config.toml
n_layer = 9
d_model = 384
n_experts = 64
experts_per_token = 4
d_expert = 112
d_shared_expert = 0
activation = "squared_relu"
moe_layers = [0, 1, 2, 3, 4, 5, 6, 7, 8]
router_score = "softmax"
normalize_top_k = true
routed_scale = 1.0
balance_loss = 0.00579
balance_bias = false
router_noise = 0.1
n_groups = 4
groups_per_token = 3
init_std_router = 0.00772
lr_router = 0.000601
n_head = 6
n_kv_head = 6
head_dim = 64
vocab_size = 32000
norm = "rmsnorm"
norm_place = "pre"
norm_eps = 1e-05
positions = "rope"
rope_base = 10000.0
rope_fraction = 1.0
qk_norm = true
attn_scale = 0.13
tie_embeddings = false
parallel_block = true
extras = ["capped logits"]
init = "normal"
init_std_qkv = 0.0175
init_std_o = 0.0
init_std_up = 0.0175
init_std_down = 0.0
optimizer = "adamw"
lr = 0.00143
lr_mult_o = 0.7
beta1 = 0.95
beta2 = 0.95
lr_head = 0.00336
warmup_steps = 339
schedule = "wsd"
decay_fraction = 0.643
decay_shape = "linear"
final_lr_fraction = 0.05
batch_tokens = 65536
seq_len = 512
doc_mask = true
train_tokens = 283300000
steps = 4323
dataset = "wikipedia_en"
Below are experts of layer 5 (counted from 0) of a mixture-of-experts language model. Rows are named router (the router's row for the expert), up (a neuron's input weights, with its number), down (a neuron's output weights, with its number) and show model dimensions 0-191. Each number is 128 + 32 x the weight over its row's rms, rounded and kept within 0 to 255. Numbers have three digits each.
Before each expert's rows: a language model's description of what the expert responds to. This comes from a sample of Wikipedia text that the model never trained on.

# expert 46
What it handles: Kinship, roles, first names
router:146091162168096074138115174084080159204147167115123143150151117144125121094086096112093092149169079049089135116110092077098030124191095126144129141177055156163143128135159106121129114123131159089051163066115142094118123155104055111106043133136156077172155145172109050139153118151106160131150146129125103147155105116088157100151129172149106136150116088116127135093139161156105128133065096174138213121119154121143087131068078158122106122108181119099165170093167173117111187149126148077099115164134118170093155096142148099139163178182142119113123084085144096116085174159141126136
up0:092201128127167170165147166161137147169138180136139127167165140087128061134161186086114099174100140106169106106100104026126113143105157162134171194161127189067089135103179171128163129232142120176131084151110118137151157117149141122162130140138114069158089109149182138081119102150149098075098086136077145125109103114109077135118077124109108152148145118157126081125092129105118137101135170147060131114114116102127098123213189149168156135122125116142106119086131154071190122125165105140138126117070149128141066175114136139095152105044082106143144160151099149112135068123129127127
down0:114104152133171152106085130147140091068149119095114117148116167058135156121100139155105132171158086165160134184156111148051109131121095148124041085100100117007155159118145169188125090137192167116080127055092092158158161147131121125108114142184125126054108161182142164103081089223141103128103191137127102161154133162165138160129136068118109077132182120194054162071102068110140140074106148118176110145127156091145105112097117081115129143117139117099079101142111139130094121110128087142160145076106144149087164136158170193107104137144108082138177127182173081117120158139129141101

# expert 49
What it handles: Table pipes, quotes, on
router:202114189110114135078159099124119143153159124101148156176149109120124160097141140076172143124177126169180184145121137119110146108025186109134181187148153173117100163125085064128200074157142131130148202104181140084174123153088119173137071077061149122139159141083111141087115123154125097121086141167073080116125142124079114153113150152128109103115133122093169091138102099163112127133118095093167067167116124111135125122083095081115131181066120144163136148169140200128121088149071079084128193103104117156097150122151106104128104115110084108093110135208154144091137080136121090146
up1:070148078122168140162125165147169149187080157209104114200065124126109090114138174093070093146046124101165094122109120061104095158138142171153111089153047156171157160191149151146132128133170101131127154187151121075141198116140120113125114137127126095163146132217118106141154123166156124107114080123114167148136144153145094062096086104161117123164131048131037102155127166115146132148103176231113147113116153150147099085169116111150130151203146131128147097056103099087142106161135126107188130100125161157096109152140157095077123170100095077135167111146104106100150149120164147119
down1:103100137128103101100128117094085167173076142120094103133142135068196138104060114103065184126090122140125065148123077079165162144154112129162166138116113122069059090114143100149110157116183100164159118118128162103125124091177116111113185150146159094110130104092094130103134096142083101119141099108146077101084151152132162142144153104050147161087117115078144073167168155191118137129176146055102135099149184078114076189149147057140081132155126184132143131130101133120149163060165113046206083097100135133135070132143139149136113111125083114149124140145124131143098131118074106162

# expert 0
What it handles: Brackets, math, separators
router:122108135082121104117193123122143136138195157140151085161193055142167142184169168076166106156089167155138138139133133153174136176098094069166080166106140116122124108155189151118109193103123120141132066107133145134122093124130121089149121105175110128119168108121111162173146108118106143129140146147115153128118087145181083126082079103080126130161160108175102112128102107091123104109171087114184150158178141134150119161118129137100141107120072140125065072111088140086079117136172090193134131168148121125181179180143172136110146129110144162121177181080095149134143108143199107147
up0:114187149072108140112082154213115181166063059159140134120092135042146126152079131148103161075213151127137163154146108090166080122110088127128072131111072116159139155170167106085148145097082113115125137119147078057130218161127151117091104128138075089192135096132097150118178150144182073121088166144115148187184189123115067061107126154125069145156155161148116129200184137131164131181058128083157105137120128122149022153138176096100152136142134158138138099118138141110076142147160128146155078114144124106104140100115133163115113138144124112079174146100135143148089120097143142119
down0:086187087129153098148125117091143087194119067129133136131144143111127162174082176181074135111108105065046141150157136117212125157157115112106159135122087125095128147112194110089140115139101133152149160098143132137135126142067178110100139077077183149192119129109126154136131186093124139154090141137161145150188179183109121086107099120096124143080154149125068123132159159152194095138117161118175142136155133132144116175127103114106218112121212165110173146140121124189038143124140173147122128137085108192112144214163165103176171152145124120110117078125090153094120146078109144144

# expert 39
What it handles: Dates and prepositions
router:097123103115120125096104147088115162150111096102092165146117117060136139115151188110085126141134144147134090080156146103176129122107158197184190138160188111095124155132074122164044175083152110175096137174110208203136120105155125166090119064117131120111129147176148168148204146127142086153087154140082127133094110161124083168100114142107126189096113178082145129138156109061124158156119114110070160130135135122103146104132119192096111128159147125115134078141094094156122141099113141115106105121137127133118109132124221123117156101171108142200155151141104136128161130193086101102
up1:131146153078171163127122119130124083202064134160117132125136098134139123126120143098119091129117070097129100134116103132146142182138089098096139123129138096111120110140116126155125093118107148127119132139112125134166155163172118091133122197141026116067113102128167183111122043119068194102154148121168138175119112146187123128132080132141139137154100138135114100157142178139143132068056125120095151137105083185103057125103111176148056181152197130143101120122169064147105152122166128156132111132105079088082160093098113154155057168084100120080135071122117129132147140148141164135
down1:181148121162155175101173186178134118075225078116064094128160128160125144128172098128114132122098135183148152122219133133160170110155120109152140176100189094119147074117084121122177075155104073136104058096153121086156111159141110091176166143153117179019086144163107138221087096161154119152162116146102103103153158088106127116117133134136172066107152128117092122109132118116109144157137101166150140139179137106135164138158117061182088103130117102138157181111186151116117135146135123103130141151119148126136070159100166160113137116150116102134144098129063142137119116179120115116

# expert 6
What it handles: Prepositions before noun phrases
router:115123091129186114149153109114135115141101108127117158199146143063163160115120125105097148058109116151112141090147162081214183107119226164132130121164149106076141114121121136155127148089103119096132104132081180117174143134166189129204138111148089120092101150141120166160162112089140100226126189131118130104123135137150112146090118154097148108129146119147153108113119106172163151107137073104099144115098104113119139136141090098103068174182063167135136130121077120159100128102115112120107147132120162190105106112121166148116137130067170108104191155127149143139136128115092101119
up7:105111058126084210105168090124144085132142106113094145185117169094141138172060182137103038133081158149112131169156100091129125151099106149130102219081074118131100151128146168135114107143107126089174122168149086114117160152135119092147075136187173025118113117171138127129174110162123077134131058143145069155119181162176135143063146137111122137131154081126102163112091130153146163100037158069106159123137194144132100127071134140188142184202128069149192131132080156081194150146171116154128159176168161123132161124152110177096121097095115065088154101132051090139097105109152140131
down7:142129112106155148145108071101129119156098070107165109113105159090079155056125103140100141106065134165103177133173117106150094128122124149169141118095126177121162151139177175134175130119113129190149122138196124171141091157152164147174139086088087101177134148157138113197146118140140168100123163127128065161087128159102116126134111154103096097151075152114081134093133061062161085100185145148136105202106149126156113178132141145112118094076140062054152142079117134109099151138214093121160151071170150135135197121155186156149096109133139093119137106143104101169158172101151147161

# expert 43
What it handles: Numbers and counts
router:085065091088188116128098158147089110121189112174139111099080080116122131181151190116149063126090148173113155159141143166187107171131090141099151116073108124129149084071095118094202137103149137161135129175145153170118114129083185135091143105101108105094100139150126162142064087120095147099114196101068121134122189147185153174073081087091136160154116123190136117063084144133135114091102109100140112159100101191100102161062150128183147166148110096114081135161094165137096055142117133099137063130133114187136168125120150126145092035138163167188114152131123070123154142064111155148
up0:132098130154148112139183139115168116167101098095154086116117112098103092168151165106065128115078164108101129073148147104133143117099167141074153182119075143160123102115153135120174100105036179131154090148120108164124195239164098147162110094080118106123094087113126192106179071131186124102076052133180090151112135166130122127096153126116098093111163105122056145144124107138131126173117126151204125125143171094115152111126136142117127130160123101118175118093111126086174161162101126156205141135133071170161132128132177159137099152094078111167150134085106128093103152125140069125
down0:115184108168125121186108124183132191130165083102138114133078127112110156153154137197182144174054091124124074169104134113103154072114170123108168092130141138162174139146106102155105076191161131152138129098151099041151119126156132147131132121095159112184142119055134133095148125174197142164148064143146135046164150145158145098072135165145147067123127150105153107121123072113129098159149148085169083142152144166105107109107110104145132090077150101115110123146191112100204087139092141086122157138156143115134152061114124129144077121107116150129159129098120139156163109104107154128

# expert 34
What it handles: Subject nouns and pronouns
router:070129145135115150141110139108116091123171154141135065160137073111134105108128142078155087141126177137091154084092126091116090149133123086154076159096148119184082104120097070101159089133187138118153075102196091173138126146114175190115099146132135108180175138146193088142136129165108153148176167151103146123146165117157122140104121114134074085136147162182109088148188108139137126113163144132184133076118147150157111171145113085151090119089107156154147095066091123046162147104140157097187152146111130131118179106187098093107109162170145096150102153146198147122106080105185106117
up7:065107163187123127146139181125088092146117094138144147102080148144107102098200086085143133177121123138122120062102126133097119141139090148112095106129132165086156201175134094099131109113122097166092114127151126154139180152147071183145168069143134156105118103104139095164112157123113119135107134093177132181076161125132143163135192148170106075121137179114130133117156119156150148174192137155116133115140146138143089153153104123174077131122154175148131160122156121151133094114129144206170179159114137208088154113112130138120131109124128097101160155075157149121102186161098194108
down7:097152126172120115138081134123117150150090105108101160104149140152167159126138128162054150129134139088146080090118103141099178168129116125036128136148172112092147121171061116145064133107180113094048144104150119174141114142137133153168166136095118114149112107106113149128117152130135165124131165103107086172127097107123138171124105096122137085099158138068098147102125102119092140121127114123121155126163165137154181076122132175124120147106098138126134080105172090113120123108170120117161117129199118175112146140113128068151123183115152117077100177056153127127128175132145151127

# expert 18
What it handles: List-item hyphens, headings
router:134087088119098126101111151160128121165165154171167184132135161135150129091143111154188102107125073127153124130161148118153167143070111103113179140152111102100132090134179111165154181171100123099123150143104147131091115120084092053094122054133163114100168109111154137142123139090049085141064111162088128139119165092140047112139121151156112212143191137103139136112146106086136114167195104128095205086138078097128163077115074126096165103126083150081114132178144109118108125137153157147128114119119113142132100171047124124070061095103167123119156121132118150113081125087117186110
up0:123095127133159140118060129059100155145124112149107135090091187135114156150083079128054159175075138097162124145118111115118108175105186141169143186122066152126115115104162123150146123152152117134124093086136155137205155161143124167152146125111104108099139135045170142194135130123175185084135058104133124148114175130112100118095094141127132089106074135103063113108115216141154090164120091155103062123130070118131126120141197153194144140129134055151074161104109089148121151198130107109172185145149107180047071120107106163160143121076116091126177158129106084155115143161091119151
down0:123152115121096162129147107169129124118111136175152150089149117135105103177113141065172199175137083109149123101096067115160138071113118131100102109143151132141172090141146146126119161157129072139119172146188145103095065093110149176134106094095105144126115120121155141112094136098074119077151082133128167101129133130119141186138107070154079091100125125146174095188161165041096150168141110097157183158132161058118144099113109143183130148140068127093093135172130137161110130171138135130156178103063158079103134117114118175132197128172154131069176095095104168098179105120143108136

# expert 22
What it handles: Openers, headings, the
router:157133110175093147147084149152144176141104112128073142118107110139117126122107121155076192089171112088153109112185142152163102095121152131145117115113098101165090156121170094136151159132151143174131151112086069044116146113114121156127117074144102083117163170166123040170147104142184087112124145086095125176119145075150076099176132187119101138116182162100151086171101159103134162149118185111072153177151138136108165096140107126110162133120088160114119092158133119160097195087138147083142124093171205144122106125188115095156111183152152111107109170135156108157120124196123097117
up1:155172138089098154088132107032083167164103150147105069147185108171069109116136112108073118152144134120107168153124126121119099103156144118117148113111056160161077172146158179053135145150110098120081059141107067167086138154168127133173164130184080174098143122157108088155107187134132121135119118178103104160104159123140098062168127136187091116143105130189133160131117114157173085117119140103085124150144109176143144166136142159144133126179127132088140148112110174166126122116200146128136176064139159134114117117135161143128079154118110120196141092087130112127118081152149106159
down1:050128132176068107122120107160043087184160145124173228134115118084127139168180130079100102134125147175116140129132076147078128158117150121131165198140084130132077110095092142126114139124073103129123060160126068141102174102116107157152060147114127147103121178138148119081123112145143091107130135149133173198075071190176152174134183093147166151119089132141087137139175118107197095144146171162099163191135116115134103125154109123161096158157147159103186074152137153154130103084121140142093174104120170104112114096093120150120135054075130130134122115159139134072153078119133138125

# expert 33
What it handles: Inside proper titles
router:157199151128164103089043169121156172077150149086100126096136136124069136081193123139141131125113134110121113195121132087111091119144084132165170118109104105105049185161156070138143101164093088094189164162110120129170142113124116085139124133104092080190108116137158134110085164137219171128087099098134164176127094059066125070143142197118111074110075141111146107086140150087053172105145139120071207126199129139104123127090091146187121116138142131122139122147168138103116088123170149144082135059148100152062060177164109164181107099098131121107093080173125122158183094155126108139
up0:086105138169146144171152171156132062117045102125079160110165086123125091128126127089146104165109182149136158120113122088115158214127110119174102166077120104143208093117117175116104108140116124128156108179104081111118114129158192111161074113113145132137120129159165128165112136127197116144078100175160097106101133131170080137122126135137152110133164082138124065095104117109150092187149101130172087122098123110145140085139134130114153126170166128186128127108084136094159146116125064064192151128117128093136224107161146129078127179125150069163199129126098126097105124138140121073
down0:082152154162138149107122140140181118138121116161081161143057119120151079145107108142115139144086160113148106137093107117172106135170145113128107091133197090103157116190101142110123203098163112100181164091173127114129063107164099132153085139155222140162147117165193112143044154109152154181153173202168189106131112091166100160158141122157161095070166103144162097197115092139186103160144096090157085141134174108152186164087138111159197129122078116147092107112105107142129079113104111175161151155185124095169127078144123186147149161189207146116154113164079098124179071148121123079